Weights of a small mixture-of-experts language model, trained from scratch on English Wikipedia.
Size: 12 layers, width 160, vocabulary 8192, 27.6M parameters.
Training: 762M tokens, 11634 steps.
Below are experts of layer 7 (counted from 0) of a mixture-of-experts language model. Rows are named router (the router's row for the expert), down (a neuron's output weights, with its number) and show model dimensions 0-79. Each number is 500 + 40 x the weight over its row's rms, rounded and kept within 0 to 999. Numbers have three digits each.
After each expert's rows: a language model's description of what the expert responds to. This comes from a sample of Wikipedia text that the model never trained on.

# expert 32
router:556518464512430545524474533533521511495505476530506465559462475514513527432487473513518430553532559509523448476508437509527548467455502467485517471530532513494512443466498570493471460537488571499535495463484497507461499522438500472454519548
down0:546503556541501575509497498547467512479505554437528535472534475463504515522554499499475545557412485409563567516507502479525424533514505478448450560513435433413498535508510474445435501541454472478482437531580496480525465450467560470551504500
down1:529533510534474555504464542538542493509435495531500481422515525395472490471482465575504537523533493494478456544441480515491499491520483456505506541490500502542445448474525538439540476475577465545492538344477481566533480424446481520487450528
down2:567476503469534488541491481435462425446457499502528657515587445482456520488453538554507499513463467493471545508544538517494443511549537432497524508467519483571507501485562485535519534464456438489448513453497552549598480512522528500566531461
Description: Verb stems cut before an -ing, -ed or -ated ending, mid-sentence, e.g. develop, reduc(ing), contribut(ing), indic, particip.

# expert 16
router:572473459580437520539486606471616515441474516449498477493430471466511561465514522550575452543453497503456491478546503501562466463503498519449559487447510536499550503507548486493540508516467516439481488540496505535430459553481513511476493504
down0:476504530538458475585502493440517497480487506491491538473512473518437459377492444517495489466520530523511525528551470520516497555570524506483542462405531494489576500549480453488549446480521509423516528596499505489479560505514532527439444501
down1:474506516507568509540571526552512483554495499541501483453492452436494554510534529547514467542464491498496494472525443522483488527497548474439452496509474439442516540461501491572478509510520530561544528438505518500550494444552498489516460490
down2:429425563476503499488525586503506427539482489488486369443540479490466538545481511457493477482474426536464551461469510519484496475465475524485510517457465520497555548535424452513475532465490452529506516475480522541512548476494492543467515488
Description: Nouns or their first pieces after the, often followed by of, naming places, areas and parts, such as town, coast, side, possession.

# expert 8
router:541594522520567522505444532455522483484477476479534511536471481548530513455507509513481469547476538462505501471492503513508437442510493452536517491556456558546493527446453530511615542453546540423508457496482607507462402483577497468451493607
down0:472458446460555535475486551475462432477518472499437502557523522476496541499478427517541464503553471566457537447542576501533492431488454444519501606504455439551535531530533526472507524485509565486441467453455506551480437551514514544490479430
down1:428467564423548565538530482467429506507538429529490487536509516491568499520548503548495506522516521478527537589511487502547508430632559550548477471536508488468507485476477439575478489484524555523493450547482496501509500532587435550466450530
down2:570466505459592531457465514499475536529509500537509476411549533516494585478466444528465547474429457510461488518469550491536526496558469543513516505524502548530491584463483491450524500489519439459442454497516565487480439484523534499500482544
Description: Occupation nouns and linking words in biographical descriptions of people, e.g. politician, professor, actress, former, and between two roles.

# expert 48
router:482494534531484507386518511526514468475418490587539498541404475450551514518454502500546415568466503480492512416497504467536499389440480459490552456537488495529501483474544518509547479564457481452454482502444457498530436519593523500509582526
down0:477522524474460501569493521498445471523491547470511434535524477516511537566539498503540485420471512491541420484502449545504437434513601539453499548481430504461522420514567535496472536451461490467492557478530534601471478487478451566508534469
down1:525498489574447474525574478536497610512561477499481495486513519549498505472523517494507578496502563467498547531501511540440454521437502498456481443495533519529481512498508472533488560457519419473567477519504536490476546430453461473581459552
down2:436516522530506361562479505475483503560450460498516457478493506520519492438553465549510548463552456533542503531460498487515500540522517440515430480469550472446553522541536497515479510481493410433460488526543510523515480500511525516538500519
Description: Commas and coordinating words joining list items or clauses, such as and, but, or, while, including.

# expert 28
router:460504463554484593507486494533551490479501489437505488548489443501497525441426538493490479554500532414433539499505489482505533483466484485506465481559525524495533474487502529480538519564461423475499514486491552548449499562499491447504531513
down0:503530491514489520550451522465513552491450498495588510544497458489514475503537470547509534585525589518475431478417566515524453469450579512493507518467464606528497495507514538553551447517453567465495511488447472487544457552469450519541550560
down1:483532474445571515518561510540543480480507501535509501521475464524546464464522517509495520457450474550463570446503459514574533482467475496515473457500565523481528521589505490491483473460482537513519439537465500561561449518463508584499514514
down2:518513452493534514516521438502508448526453537491388573471460491501499491521524545551506531576462463576429465483488538561515549424426504444521489539520419500539524488401482497529526507541471434446567512488525523481508488455493546493527489476
Description: Line breaks, dashes, pipes and bullets that start rows of tables or infobox lists, such as a dash before Country or Dissolved.

# expert 60
router:471474428528450554461440510542477517525569507463489497575404430504580548489427502547468425533473485489471468432540524508489506442522436521532500535452517564450535516431482525462605528542517448495533416480482477500494471485493544485481609468
down1:518499482497463437475492519526431497491422459512471511547424441378543588512555416531527434530488497502476486513520533541456513494472462515434411516497507579484494497537493493530513488511463572524467500495521585549486571484478444517545466479
down2:398460579515506574553504521520481493508600412503498530482522599503487522455456565581518564450506511547428542499500477431511536513499507492529540546564507566477451475466445500440474462528567506465559531458541492522592470484510529519532535498
down3:474441498531497492527424435507545568582469495427423544480453526477515481566536436552483469543506525464426524452582538620503496490527463562535536476487489523469458536559460489471482533446524521542507485466494502529478490441489477502523526415
Description: Month names and day numbers in dates, plus in and on before dates, such as 30 August 1915, December 20.

# expert 23
router:577590485577430488479506564497530458458512504439525461538460467539518527441479511528460432564440547490542496465510481511550558424517496463408492489486479489484432536480474550491521525518515499500583483531493542536483508541550550500564494537
down0:479544434475502522491531495504542532518496436501477511520466501511516554489489539512592520471516432457453530535444511468546488463499526431466424487500458453492431468522529450504504469463488536576554467615494501460588541459476533453492481462
down1:444535555541517497481462506510527501541525543513482515434500510487540485497475518464566468499495516543425533433533550501465550537440514495508534499512561432524553586533541562530463514448501505475445482461513512516535438444485490554513523422
down2:537449490478492488464576522457449479473453497491484540554591537569570484468447539590460464480519510505464455517510491518453467522501542511574564485452494510438458422461464478484501512489527645496505562498549472528530497474459503478501463496
Description: First pieces of abstract words in legal, social and political prose, such as ass(ault), ab(use), dis(obedience), civil, reform, redu(ce).

# expert 33
router:538493483501475512538379530509568495474523511479495458578475479503537487463451504506493542475492480459505572499526421494552530438491509454535532459484534547470425505539474519555558488496532544436456524522476515499533459518570537564531444482
down0:520484478464486533515507479517491535457522414459372468532497511493495497445468583513465519471554511486461449474491461578456487444556529464506465428417516488523484534495463446573508527532544547508546505450509466522446419467454438503529464423
down1:501536517495530537511508554452546521522514475514535470514437508469500495469432516521529495428534517502466530503516441416519500507514515505468466453534512492445452608501432495498524562421459529472535491560500519558536500521503451500445528569
down2:501470516570517500530432497497437473515519527456482502516555469587516457417535523484530486478494451532503463431466438562570455556502544481504466423533473392541493488464486469498518516567472517541536554464437494397581518460558477482417492562
Description: Wikipedia section heading markup and heading words, such as ==, ===, See also, History, Career, Personal, Gallery.

# expert 19
router:532510518507533538482474481570512519497541467463500472570465491514497567487467502519508481482403530419522534513550464538531510509533478418508532407472505546453465483499456548485568505465516495473446540505514486477450533471548479541479508532
down0:490454448480512562448470432510538486532474512486503494471541499470568583458491482541521501524546470511546464552478476440536521524508571489534430530506495453520559508461519547556428508555525546438513515510568509454463485504537442470492572468
down1:447594496499535419469482503491487549477485521452460487505525437583498527429512523494528490533496495454561524483535492554494456489505483520516440500592497502465554522481470480502565493558479483486581532509490532547494485444468480465449513470
down2:486514500552515487549460548585466542524471488482427497514486513520505513479572451549512521553492509493543473565511541543521547435563548544504464504533434433492503500493531561583574561522527450575458520448488560517547477503568536506456540503
Description: Line breaks, == heading markers and the first word or capital letter of a new section or paragraph, such as The, Early, See.

# expert 51
router:543490477543468513490495503513527456437583457462486482508431419524552611405453512495493503495407525479538481522472559536568521513492450479545480489448453580518537464410550469485519451521457538472443498554448437484528478497484561551502523538
down0:482527534505457520458481505475483503459472492487461394514491487467526478505530501512432509510507490506511475507539484477467505506503540462482548510476459502603483480504482520472541465499517505555497533545597455443424535449450479492598521529
down1:481448464505518524547490454445486563458503497484425484547457509473455474468457519425473465534509419500481460513480530535468479601478472486473524467491441474536435472500531492433416455415492514545534550445487468504519461529495552592535484484
down2:467527522506535457473510540518521478462494431487517474485481522481536479457546486468429500475521539505532438469422505499372524513479519456497511480538568442521500541513501484533492555565479598491565491550547479533524442582481533545527517423
Description: Numeric values in statistics tables, dates and years, especially two-digit numbers such as 31, 38, 67, 1975.

# expert 41
router:528468509572441517511476487460583494480550516477600399625474450512495470442494487498493505489509487458479539498452463482562557454485504515503449572501549564492510431507502477521548498505499498526472534489510504530498504506519535483478562467
down0:465447557484469501514564468496506487500571497527444523527472540409519467507511531482495569510486480502529530484506536479490461517556530499489498524499533471382527501475526540471443526495441483414539533548486484497491612517541496473414477474
down1:489503543555526550433608545475552498511507501503475468464524506473480460483564487552425559472495455445553494518503484499501484517544558471533489492570506569515394438510494460489447468460540528486479563494537450519579520530456437522494545534
down2:476418479527530437473548532498550451411532563482412552529493452560557452537466493504530495476472499471481560501500442408474492505496468536562531471519563507446440502564576521523489494484518495509546506524480516513510526506471472450536519547
Description: Field names and values in key-colon infobox lines and table headers, such as Date, Location, Coordinates, Length, Total, Label.

# expert 43
router:566523453515475444444469498534537503555527508514475464496441508540667498397504566544526407474520502441438486470537458570486540509461398494496445500594414507525498449463482486501513531474507468470518488547494484509490480469470508500517515506
down0:484491527477458466509516447588464577493466470536491556537489541461494523546466411502499506505583464526542516521487471524434394461431463505539557507535523460466511515489576503472427501479489509505505455530477506486526464514507492501457503514
down1:490487453432550491494563474421449470491507495523571459514535509501539489525517502550441450454524461470531462490508596469478513480515481487478456516466544501549518537542537544528416493449572465489433527472540532515525528475552589513459487485
down2:514537521445536529453454491461498515470498464459480519516423468430438469532515515493484494447552471436481539450472502509480559492511518461535565446451494518515546495512535462514514507483488525473523504600430485509516513479464506511528432430
Description: Prepositions in running prose right after a noun or participle, such as in, of, to, during, from, by, before the or a.

# expert 15
router:532481490481489532475493495438534523468470471495537522533491404500483564432449523488542468549523504409525490498511529494574493541473430526489449491497527572551459487385461503494536468527528481479495435433465481516540454554492503500449531554
down0:469471530464469529478463495479516546445511494449489555451475411469434489476469521539546544480545463495527501510528539544528538519555468494507557531395523429411514552556494460532548536522536521562436508431538497557511450477528499497457456471
down1:504470538485481453595514521531542533528433463532489518503484524472435492588461538485498494463506466466534481481499514597510499502506451461444527487556496457532579515564430528550551515536467455466592479458442525564438548510478499489462474561
down2:517489594499447447453501478543479507507526540484568606493554447512538465482580502509459516498483467446517528543490471477596523580518452528491614481445519568530527524545520472463515415429532516508489451551494458483436445465533457427472405466
Description: Digits, dashes and team or sponsor names in sports result tables and standings, such as 2–3, Milwaukee, Chevrolet, Racing.

# expert 7
router:472584509494496578485490495515539510542523444517498423529422445539536576477467531467552424510528542464484472501570505549524490484464418461415463520539467543518533434448484518483583478555495495431525483484451526487511476519555504409509516543
down0:536539552477546535498494485421507521556430438440591523486450497454480503504583439506522453461438466479506481532530513465500490510514487507570564559561564508515541519515490455462464520460528516460554520497573418462458495492554502587490552491
down1:400513524490546469594535454580473530522511497570475502557453546535475491436553495515488520533549580472504462532506506510519542448486398513481470468509496582463534469505494523466486436466488493529478506543511458503465595502517486531491451502
down2:523498485559441501566422510499434527498480579523531481472526514501508498493475474501478492544544515509481542493498526497543502591479486428605455456556404504511475438485446464458496461474475480465450555485502493463486542461433483489428525493
Description: Pronouns, verbs and function words in plot summaries and biographies about people, such as he, she, died, married, wife, is, then.

# expert 35
router:534522437617441549512493521518521473466504544482523509498448496480478546508413465496472474463451544459515531471481529486541464462474441458434566489616503521492488459540523505521540446527502461520498444516459491463522441517501502461471546518
down0:473536448538559486498461414583490490540514481497546509525428468528483417462591488525553502508450513536463538554501560486503478473463532526446510550490568563475519462457462492505455516524496595439469555513460486508428533458504518465468536515
down1:416474487535466510555582551431503577526525555488554476444501529440533485479568505496526430459460511494489472547567434484470491538602583561468501510507467516533475472514470526537505479492467504470470504513457493508464498515460488524423554506
down2:550538472554524576511560546456451429526571516533616521568504543439456487533531461499535532586541391513488502509448476493448564444471469505516501495492516486484417524497514477547490503513520532495503514519459549522498534429532513543531475580
Description: Line-start hyphens in bibliographies and name lists, table pipes, colons and brackets that open a new item or entry.

# expert 25
router:482520479510508642468506512467521477506536464506494524490533437496490593423493496528524495454458523508592525476446473519557500516439426479487481503489485488447463441418511504484494506527485498466448463549486529538500452541464488489426522561
down0:437523533462485494510476506532562514548460496449516450483468534515584563484490507485450480461469519512504495529526526526506448529464471536528521492453529534491504430552512519514541535471555470478485535433499522572533550506443414417521475554
down1:520530481579467563506536468447529523508456518426467449529416491466437505559535501426440595443474617555452540496437534491450516532479411466513535497495494497499450536522476467490540471469498485495506550500510486522491448512470534548481526526
down2:437494528567492465507474524524483482454515539553546522433434538446461496465495479492427588440504537449474457528482472516520466467533532554523528523508508429510513473451489532498517556485465491530472510502515504487495497490501553476505524527
Description: Short entries inside table cells: numbers, blank cells and country or position codes in sports rosters, such as GER, MF, FW, 0.

# expert 50
router:501504512528519506547506478473550465483524541480498454517420419510499558448489612497504497552459475536485511494513467503542500526447523460513457536451515544531568461470424536488560485517514512475439481498481416505526455511555558451547562545
down1:558536534537471464541451491461514465506473490525494578505550561555500513576619534454525504552476503493491488582517467546521488439425558492515571571523530452509538436509499464496528467487570439558468544490557530458503543562513530447468489440
down2:431529473520559565544493507543518469503491524527477523552575527488504510489552517474496503504488506575515541470468489505541413498506532442500477563500448518504469502525408416507508516538505526474504492498495507534549555533480579476464483566
down3:562447512464473418486550518519506558516468473504469505458552533593555522538464520504490514508463523501452534489503497519531499525535522518502516569505430570517485528467524503496504480472489558528490468519477553447471513522494458528500465460
Description: Common nouns ending a noun phrase after the, his or in, mostly buildings and areas, e.g. building, roof, coast, church, country.

# expert 36
router:499519497566434531529490453494528507519556495498528405533497451447482454420480465501453470535506511499462517510475469474500584458502461544544542509537486453485515445468533476495482478534493516468460547493511529604454540539471558469497581519
down0:497453580490585470527478483593578538438530487504560503524581473513530508494520509502474472458481542539544501476514490426457525547510549492551560473472501534520485544466512474489454508538500444553559469568546486460489521505453511527466444469
down1:483498478520497481477455477476476538494491496491528472430466523461477384543519508475478395452505499499534512425494536522474438435502464505548442486458470476508507511467427534501571466464558471497471568546511537465536454472475476533517509494
down2:494469545533476502543545513502466500489451557506506515544487491517523506400512512466555553523462469451531552509498538452409542505520538564513482514463475529456482565515507471564504555445481495510458485525532458483537500508493555502456547541
Description: Field labels and separators in infoboxes and tables, such as Order, Votes, Date, %, pipes, and list dashes.